Experts of a small language model.
Experts: 160 SwiGLU neurons an expert, 2 picks a token, a softmax router.
Below are experts of layer 5 (counted from 0) of a mixture-of-experts language model. Rows are named router (the router's row for the expert) and show model dimensions 0-191. Each number is 50 + 12 x the weight over its row's rms, rounded and kept within 0 to 99.
After each expert's rows: a language model's description of what the expert responds to; "comes before" lists some tokens at least twice as common just after its tokens as in all text. This comes from a sample of Wikipedia text that the model never trained on. Tokens count by the router's weight.

# expert 25
router:71 40 39 59 38 41 58 53 38 48 49 51 40 54 56 42 48 63 39 34 74 34 40 41 53 41 57 59 52 43 46 78 56 50 55 58 59 39 56 57 43 41 74 49 47 61 46 32 57 15 60 54 58 71 55 60 52 52 46 48 45 72 46 55 37 61 63 52 62 53 50 62 23 62 53 51 37 55 58 46 18 26 24 70 56 48 61 54 50 44 44 56 62 50 35 41 65 30 57 53 57 41 53 63 54 74 50 42 51 38 38 36 51 48 58 48 61 40 75 50 56 32 45 38 38 56 52 49 66 31 42 53 72 69 85 55 52 52 46 47 54 76 45 58 65 31 52 43 56 42 61 50 36 73 51 52 76 48 62 44 61 49 52 64 36 35 41 75 37 47 44 45 61 39 46 54 25 62 42 55 52 49 59 32 52 56 70 46 38 45 55 36
What it handles: Spaces before numbers. Bare space tokens, mostly after table pipes and before numbers, e.g. climate-table values, and between words like March 11.
comes before: "1", "2", "3", "4", "5", "6"

# expert 11
router:57 66 36 47 49 46 50 60 54 56 61 36 60 61 55 53 42 41 44 54 59 69 46 52 45 40 66 36 54 58 34 76 60 38 48 63 72 65 20 46 54 33 34 50 44 54 64 47 50 51 64 61 50 71 75 36 61 44 48 43 47 51 65 66 41 33 38 76 62 50 47 69 65 50 34 48 74 70 36 55 57 69 59 62 50 46 20 44 46 40 57 52 63 61 56 43 40 48 41 51 72 46 49 49 54 50 33 59 69 41 53 39 54 38 45 28 44 55 70 67 40 40 42 64 44 37 53 71 49 54 66 47 28 55 47 60 53 38 59 26 59 43 49 53 32 50 42 58 53 49 62 53 66 44 57 48 41 61 63 49 56 61 37 16 62 56 62 63 40 47 66 66 58 33 54 72 57 20 42 62 41 58 60 52 35 32 25 51 43 46 42 56
What it handles: Commas and year digits. Commas in lists and places, and digits inside years or numbers, especially in sports career text near league, season, club.
comes before: "9", "0", "8", " and", "7", "6"

# expert 15
router:33 42 53 39 41 41 45 15 37 53 17 45 38 53 67 47 60 50 36 34 53 27 46 68 54 63 44 26 49 37 50 53 70 49 40 47 63 65 37 47 41 28 56 61 46 57 53 57 53 32 51 51 51 27 32 50 57 47 66 31 55 54 57 48 53 64 44 52 57 56 63 51 72 42 65 51 42 64 60 69 24 52 41 68 56 49 36 48 43 55 67 29 54 49 54 56 47 48 58 50 53 52 51 68 47 67 59 45 55 39 40 50 40 41 53 61 41 49 66 32 45 38 61 50 53 56 44 43 62 52 38 60 60 55 71 34 63 53 57 53 77 56 42 48 28 40 50 51 43 53 42 46 37 84 67 37 62 71 52 51 60 76 48 50 48 42 48 28 53 22 27 45 42 31 20 55 57 59 56 43 51 40 48 62 36 40 56 69 44 53 35 59
What it handles: Sports and election stats. Table header words and score values in sports and election tables, like Candidate, Team, Rank, Party, Total, percent signs, score dashes.
comes before: " |", ":", ";", " of", " /", " for"

# expert 26
router:61 50 65 65 49 60 55 44 51 37 57 62 44 20 47 35 68 64 60 52 39 83 70 33 57 62 49 47 63 46 34 40 48 32 57 69 50 40 58 47 66 47 49 54 57 61 42 58 56 77 49 67 37 49 49 71 50 26 29 49 59 45 50 57 52 57 55 56 63 49 32 59 64 53 56 59 58 34 47 37 46 49 72 48 52 30 44 57 40 49 37 65 58 52 55 77 65 48 57 36 58 57 59 23 66 60 50 57 43 57 37 66 49 64 30 32 47 41 59 48 52 41 40 45 60 57 48 45 44 59 61 41 64 63 37 74 49 31 41 54 36 50 72 68 73 52 45 52 62 54 46 57 58 30 28 60 50 46 35 53 41 35 47 60 47 67 56 64 21 51 61 54 71 45 63 43 50 48 62 33 25 71 52 41 53 64 44 31 51 66 61 41
What it handles: Standalone space token. A bare space token before a word or number, usually after articles and prepositions, plus short word-openings like bi, vi, co.
comes before: "1", "2", "3", "al", "en", "ad"

# expert 1
router:62 33 60 42 36 56 40 38 55 42 57 42 68 49 61 47 46 41 47 40 51 43 58 59 62 50 75 52 56 50 50 25 63 43 73 72 44 65 64 53 31 54 56 39 56 43 45 71 55 62 33 71 50 73 15 59 55 59 47 51 52 23 49 69 62 61 48 64 46 48 37 36 50 46 62 45 46 52 49 40 22 29 40 49 54 42 69 66 38 44 54 46 52 39 49 53 59 72 68 44 60 53 27 45 40 38 51 31 41 57 56 43 58 41 47 37 59 53 75 39 20 35 64 47 50 71 50 56 57 58 18 49 31 44 68 42 39 60 50 40 38 73 57 49 64 65 52 38 39 41 34 29 61 56 50 46 34 75 52 49 53 44 59 35 51 53 61 59 79 47 28 60 49 39 39 56 62 55 58 52 46 52 62 53 54 52 60 55 47 64 59 48
What it handles: Line breaks after sentences. Line-break tokens ending sentences, list items or table rows, plus heading markers like == and === before section titles.
comes before: "-", "\n", "|", "==", "The", "==="

# expert 7
router:68 35 50 75 47 57 46 69 38 21 52 40 52 43 50 61 45 57 68 48 45 41 44 68 31 48 69 37 48 56 55 15 46 29 55 69 34 46 61 49 30 61 44 47 48 62 41 51 35 51 55 43 33 42 49 51 44 53 58 48 66 37 52 35 46 58 52 53 61 67 58 51 21 64 60 38 55 24 49 54 36 41 43 52 48 42 65 40 23 46 48 58 36 53 38 25 58 50 57 56 66 48 35 32 65 35 49 63 49 48 58 43 25 55 35 50 48 45 13 59 56 42 59 49 42 65 62 45 55 57 63 62 50 53 66 38 37 65 62 32 53 28 57 43 75 42 47 50 47 56 38 47 37 38 27 46 50 48 36 29 55 58 61 28 53 52 59 42 53 57 54 22 53 63 29 52 45 65 49 53 39 44 73 58 54 41 47 44 38 49 39 36
What it handles: Table cell separators. Pipe characters between or ending cells in Markdown tables, plus separator rows like |---|---| and some semicolons.
comes before: " ", "\n", " —", " +", " A", " W"

# expert 9
router:69 33 52 46 60 49 30 32 45 54 58 56 60 71 44 61 45 42 31 48 45 55 70 43 52 62 62 35 44 43 39 51 48 44 39 35 59 57 55 43 67 62 75 29 51 50 60 36 44 57 43 74 46 56 38 56 42 53 53 59 69 67 41 42 57 55 48 36 59 43 48 50 57 62 48 74 51 47 55 43 59 49 51 66 63 39 56 66 37 36 66 42 59 43 59 23 40 60 55 53 35 34 37 41 65 28 68 58 70 62 25 73 41 38 28 41 56 44 54 57 64 55 58 55 30 57 42 35 79 37 44 55 71 62 53 40 46 47 48 44 33 30 62 55 58 67 61 49 70 49 43 36 24 68 57 42 43 36 51 67 45 39 57 68 60 59 57 44 40 39 74 54 48 48 31 57 55 25 51 29 52 53 40 49 51 68 37 57 31 41 51 60
What it handles: Table cell separators. Pipe characters opening or separating cells in wiki tables, especially election results and sports rosters, plus list dashes and Gold/Silver/Bronze.
comes before: " ", " \"", " Team", " USA", " Win", " No"

# expert 21
router:64 57 57 48 71 34 29 60 39 51 49 76 53 66 33 49 60 53 48 28 51 51 42 27 54 58 53 42 39 48 65 58 52 40 59 42 57 73 60 68 66 55 48 61 41 50 62 40 58 51 44 54 44 51 48 62 43 27 38 50 42 58 31 66 54 54 56 53 35 72 32 30 53 38 60 69 50 40 59 66 47 68 44 32 46 55 48 61 36 46 47 44 41 40 54 36 71 56 58 32 42 49 40 42 40 38 83 49 40 48 68 55 66 61 30 48 42 47 50 43 51 54 49 46 42 75 64 25 57 30 51 38 33 39 29 74 56 52 46 65 58 53 56 51 43 38 56 60 43 60 39 64 43 32 53 54 58 62 75 49 35 65 57 42 63 59 47 37 62 39 35 52 55 50 81 38 36 72 52 54 29 28 48 39 57 35 65 65 60 62 46 34
What it handles: Final digits of numbers. Last digits of years and numbers, often in tables or dates, like 2020, 2016, decimal points and coordinates.
comes before: " |", ")", "–", ",", "6", "5"

# expert 10
router:66 62 45 50 33 35 41 46 69 39 49 22 44 46 39 70 39 43 58 55 58 53 54 59 49 42 55 62 55 64 53 90 41 62 61 61 52 59 51 61 48 49 55 57 64 33 44 65 52 20 54 35 50 69 44 51 47 53 65 57 37 52 47 61 35 49 50 53 33 49 68 41 33 45 51 36 42 69 50 49 62 54 52 49 58 63 56 61 69 60 28 44 53 44 36 52 30 52 43 52 62 51 46 53 44 64 48 44 53 44 47 44 26 47 56 34 57 40 64 65 39 42 47 64 50 28 52 35 40 43 57 48 22 61 55 51 39 53 47 43 40 92 27 54 34 57 46 50 72 40 66 68 51 49 71 41 52 46 38 54 51 64 19 30 61 27 47 78 62 55 67 47 44 43 52 37 29 69 48 45 58 60 48 58 44 38 72 42 56 39 42 47
What it handles: Digits in numbers. Digits inside numbers after the first, in statistics, tables, coordinates and scores, such as 228/sq mi, 88.08%, 36.6 years.
comes before: " |", "0", ".", "–", "5", "7"

# expert 20
router:31 50 47 52 48 48 63 45 51 35 40 53 55 64 22 45 51 44 44 30 50 33 50 65 56 51 38 45 59 49 41 41 64 43 23 62 67 53 27 56 49 49 61 54 65 54 43 60 60 64 44 33 37 53 64 70 30 56 46 54 46 64 60 05 47 51 49 51 60 55 65 51 58 44 50 57 60 46 32 61 26 68 47 61 36 41 61 74 45 54 60 25 51 52 50 88 47 36 46 51 57 39 53 51 54 64 54 42 37 42 66 52 52 51 55 43 49 31 45 50 36 48 61 69 81 48 52 49 53 55 48 55 82 35 33 33 29 35 58 55 41 63 54 47 43 59 44 50 69 70 57 48 40 47 61 64 53 44 64 46 46 44 51 47 42 46 64 49 24 71 39 52 47 69 23 52 46 39 31 59 59 70 46 45 39 52 50 47 33 46 37 54
What it handles: Topic nouns in media. Common nouns naming works, events or things, like film, album, song, line, station, tour, often after "the" or "a".
comes before: "s", " of", "ing", "ed", "er", " in"

# expert 23
router:54 58 64 54 54 62 45 49 35 28 25 50 38 52 55 35 45 50 61 48 39 50 57 59 29 56 65 63 53 50 82 38 34 32 51 47 46 47 50 43 44 78 59 44 46 55 77 56 46 61 62 53 89 51 41 41 48 35 61 53 54 75 45 77 54 57 46 39 56 52 50 57 38 50 25 53 44 38 61 46 72 54 48 49 39 40 61 59 61 55 52 44 59 55 54 47 75 56 41 60 61 56 82 68 61 52 52 40 59 45 60 56 60 64 35 44 57 55 38 53 58 57 55 27 79 55 44 33 32 50 48 39 67 41 72 62 57 46 72 58 53 48 37 62 46 43 47 49 58 40 42 55 61 62 65 58 59 41 55 69 65 76 58 49 48 67 51 57 34 67 25 54 34 44 57 38 47 39 63 47 64 31 58 48 46 54 32 49 60 40 46 72
What it handles: Plural s endings. Plural suffixes s, es, ers, ities, ions at the end of nouns and names, as in officials, possessions, forces.
comes before: ",", ".", " of", " and", " in", " were"

# expert 31
router:51 48 59 48 33 54 36 52 60 33 45 68 53 52 70 49 54 53 75 39 75 56 44 49 57 68 58 48 65 33 32 61 47 46 48 57 50 41 55 52 54 42 52 59 61 51 38 71 57 56 36 29 65 29 55 66 42 69 33 45 51 46 62 59 30 30 56 57 60 46 31 48 60 56 58 50 49 56 62 50 54 32 55 56 55 49 45 44 48 41 82 41 22 34 29 30 60 69 42 69 42 51 70 49 46 58 47 51 51 40 46 51 58 53 44 44 47 53 69 76 51 37 41 37 54 30 60 48 63 32 60 44 36 75 38 43 56 47 53 33 63 39 55 56 49 51 17 53 63 41 37 63 50 18 45 41 31 41 61 55 62 47 56 56 43 46 77 36 73 63 57 47 53 60 60 39 59 35 60 47 54 47 43 48 56 48 48 64 45 77 71 32
What it handles: Colons and month names. Colons after infobox field labels such as Date of birth or MGI, plus month names in dates like March 27.
comes before: " ", " A", " UTC", " \"", " The", " S"

# expert 30
router:55 61 31 58 59 65 53 45 74 70 30 53 50 45 41 78 61 56 56 49 70 48 61 41 43 38 67 40 43 38 52 51 53 50 44 58 88 58 27 65 46 55 54 50 51 49 57 46 50 37 58 51 37 30 53 69 41 62 43 45 46 53 50 59 74 41 37 67 36 54 72 60 64 60 62 71 44 64 46 73 43 50 59 50 48 60 59 47 44 46 61 73 35 65 55 35 61 47 66 55 58 48 46 33 58 19 34 41 45 33 59 31 44 60 48 58 64 63 62 47 35 41 53 86 52 38 44 70 38 81 50 40 46 60 33 49 45 41 49 51 48 35 59 64 45 36 28 48 30 45 56 56 66 70 52 66 51 37 56 52 43 66 62 54 65 34 59 41 53 55 54 64 46 46 70 40 59 73 53 47 45 67 56 50 48 52 54 47 36 51 58 40
What it handles: Clause conjunctions and punctuation. Coordinating conjunctions, relative pronouns and sentence-ending punctuation joining clauses, such as and, that, which, while, periods, commas.
comes before: " the", " The", "\n", " he", " In", " He"

# expert 18
router:49 50 60 51 45 58 32 47 32 49 55 69 53 46 51 79 49 65 30 54 80 44 58 49 37 54 30 41 42 64 31 64 58 58 43 41 55 63 43 52 51 47 49 37 40 70 54 36 62 50 64 42 53 37 30 20 27 47 53 53 37 31 58 66 45 34 50 49 66 36 49 69 58 35 33 50 51 56 58 57 40 30 32 50 47 83 51 36 45 54 57 56 33 63 57 69 58 39 37 64 30 49 52 43 35 35 51 29 67 58 32 45 53 43 79 35 63 60 54 52 51 46 66 62 58 29 51 49 41 53 47 50 46 43 32 23 58 50 47 55 51 37 52 36 69 62 63 40 33 52 48 64 49 69 50 51 66 48 49 50 53 49 44 64 46 58 40 83 75 54 50 59 46 63 55 60 50 62 41 45 52 53 65 51 47 71 36 49 50 59 69 50
What it handles: Prepositions after nouns. Prepositions linking a noun or verb to its object in prose, mostly of, to, for, by, with, from, during.
comes before: " the", " a", " his", " an", " their", " its"

# expert 13
router:48 74 60 57 29 44 36 56 39 35 65 50 71 42 44 64 73 51 48 57 59 50 53 55 61 52 31 56 30 37 31 49 58 35 41 44 79 46 35 53 49 34 52 62 66 42 55 48 36 51 58 54 67 49 41 32 45 57 52 52 59 46 46 55 43 30 31 30 69 64 69 61 43 34 46 64 53 49 50 38 62 38 40 64 44 59 62 64 50 48 49 66 52 46 45 53 61 34 54 34 72 38 46 45 28 58 65 47 59 66 51 22 47 40 51 58 57 55 56 59 42 59 47 35 63 55 52 36 53 57 62 31 32 39 69 40 33 39 47 70 64 40 41 37 58 54 33 46 57 63 44 44 60 15 48 54 66 64 38 25 48 31 41 37 45 61 57 42 74 65 45 56 51 55 58 65 61 50 37 63 48 64 47 43 71 48 43 28 72 48 30 52
What it handles: Place names, locative prepositions. Place-name words in locations such as Prefecture, States, France, County, and the prepositions in, on, during before places or dates.
comes before: ",", " the", ".", " (", " City", " State"

# expert 16
router:34 69 58 44 50 67 45 58 30 48 35 51 57 70 57 54 49 68 20 38 42 47 66 62 51 32 31 50 53 45 64 58 75 59 68 65 49 42 57 36 62 58 40 49 46 47 30 46 48 64 56 54 49 50 69 32 61 25 37 40 44 55 30 57 64 62 52 58 36 55 57 29 48 40 42 44 47 42 44 41 57 55 49 46 31 59 42 57 68 43 47 27 58 43 30 33 49 46 52 42 51 50 38 49 51 52 45 68 37 50 53 54 52 51 57 80 52 31 61 49 44 44 30 63 34 52 43 58 59 39 39 42 40 51 42 58 36 47 52 54 36 66 48 58 46 34 41 38 43 30 57 59 34 51 53 37 62 51 28 42 54 37 76 43 71 63 69 65 37 52 49 41 43 94 59 45 45 55 39 27 37 45 41 74 56 43 51 38 66 58 34 70
What it handles: Year digits, name pieces. Middle digits of years after 19 or 20, such as 1943 and 2025, plus word pieces like ham in Whampoa.
comes before: "0", "6", "5", "4", "7", "3"

# expert 6
router:53 63 62 50 56 73 61 53 38 48 47 48 59 37 49 55 33 37 54 45 48 52 34 48 35 56 34 28 45 42 45 57 52 60 32 36 36 49 41 70 40 60 62 60 58 39 28 37 49 51 34 66 48 65 39 65 32 41 56 41 50 44 46 64 55 57 59 48 57 41 42 64 66 51 28 38 43 38 62 72 44 45 51 68 42 37 77 56 47 54 48 61 67 47 49 51 47 44 34 44 49 30 67 27 45 58 54 61 50 50 47 71 41 48 42 50 54 53 61 61 43 38 55 51 57 68 65 44 38 57 26 64 57 72 41 30 56 57 50 55 64 40 61 42 52 47 27 70 23 35 44 55 62 29 64 16 42 44 54 84 66 70 43 57 39 33 54 53 27 50 44 53 32 57 69 53 58 53 48 55 60 64 47 68 75 32 46 44 46 51 64 56
What it handles: Past-tense predicate verbs. Main verbs and participles after a subject or "was" in biographies, like signed, wrote, released, made, played, plus closing parentheses.
comes before: " by", " to", " in", " as", " on", " a"

# expert 2
router:33 61 47 35 47 51 62 70 65 73 44 51 54 52 49 69 46 36 36 49 49 76 60 51 47 61 67 59 63 64 64 45 49 70 45 54 42 47 62 42 48 58 70 48 67 48 65 42 37 59 52 42 35 44 57 33 52 47 28 44 46 57 60 54 46 61 50 48 38 58 41 60 70 54 61 31 65 63 51 43 57 63 54 45 53 21 59 58 50 51 39 52 71 84 60 86 42 37 55 39 63 47 57 60 56 39 64 61 44 74 39 54 34 33 69 66 45 48 22 51 60 64 47 58 52 25 69 72 61 56 35 53 62 38 42 45 42 44 49 42 53 55 69 69 58 50 49 51 57 53 36 69 50 45 58 66 58 64 59 61 63 35 54 67 52 52 15 63 47 51 56 47 55 59 47 34 47 59 52 43 53 43 57 54 39 48 71 62 34 38 67 69
What it handles: Word-final suffix pieces. Closing pieces of common nouns and adjectives, such as -ing, -ation, -ment, -ance, -ism, plus whole words like music, art, new.
comes before: "s", " of", "ed", " and", "er", "\""

# expert 8
router:58 49 48 75 74 37 47 54 44 71 30 41 52 60 33 31 50 25 67 74 36 42 55 43 53 50 68 23 39 35 49 59 57 33 62 57 62 44 58 52 46 48 52 43 49 58 28 53 68 57 59 59 47 48 48 73 54 39 48 37 56 44 21 42 57 55 59 74 60 36 31 53 35 58 55 57 57 42 39 62 44 42 24 52 55 43 48 50 41 51 46 51 50 44 56 55 42 40 19 41 56 66 29 45 70 31 41 26 42 59 58 63 31 50 46 30 72 31 71 65 60 44 48 39 43 46 36 29 36 45 56 51 65 46 46 65 55 54 69 44 40 62 42 55 77 41 66 43 50 60 50 41 60 31 61 45 45 52 37 58 44 38 50 51 47 52 51 26 61 58 37 38 45 47 48 42 50 70 66 46 32 50 52 55 66 42 31 32 61 54 50 46
What it handles: Brackets, quotes, coordinates. Opening parentheses, square brackets and quotation marks, wiki heading markers like == and ===, and degree, minute and second signs in coordinates.
comes before: "1", "N", "S", "2", "W", "C"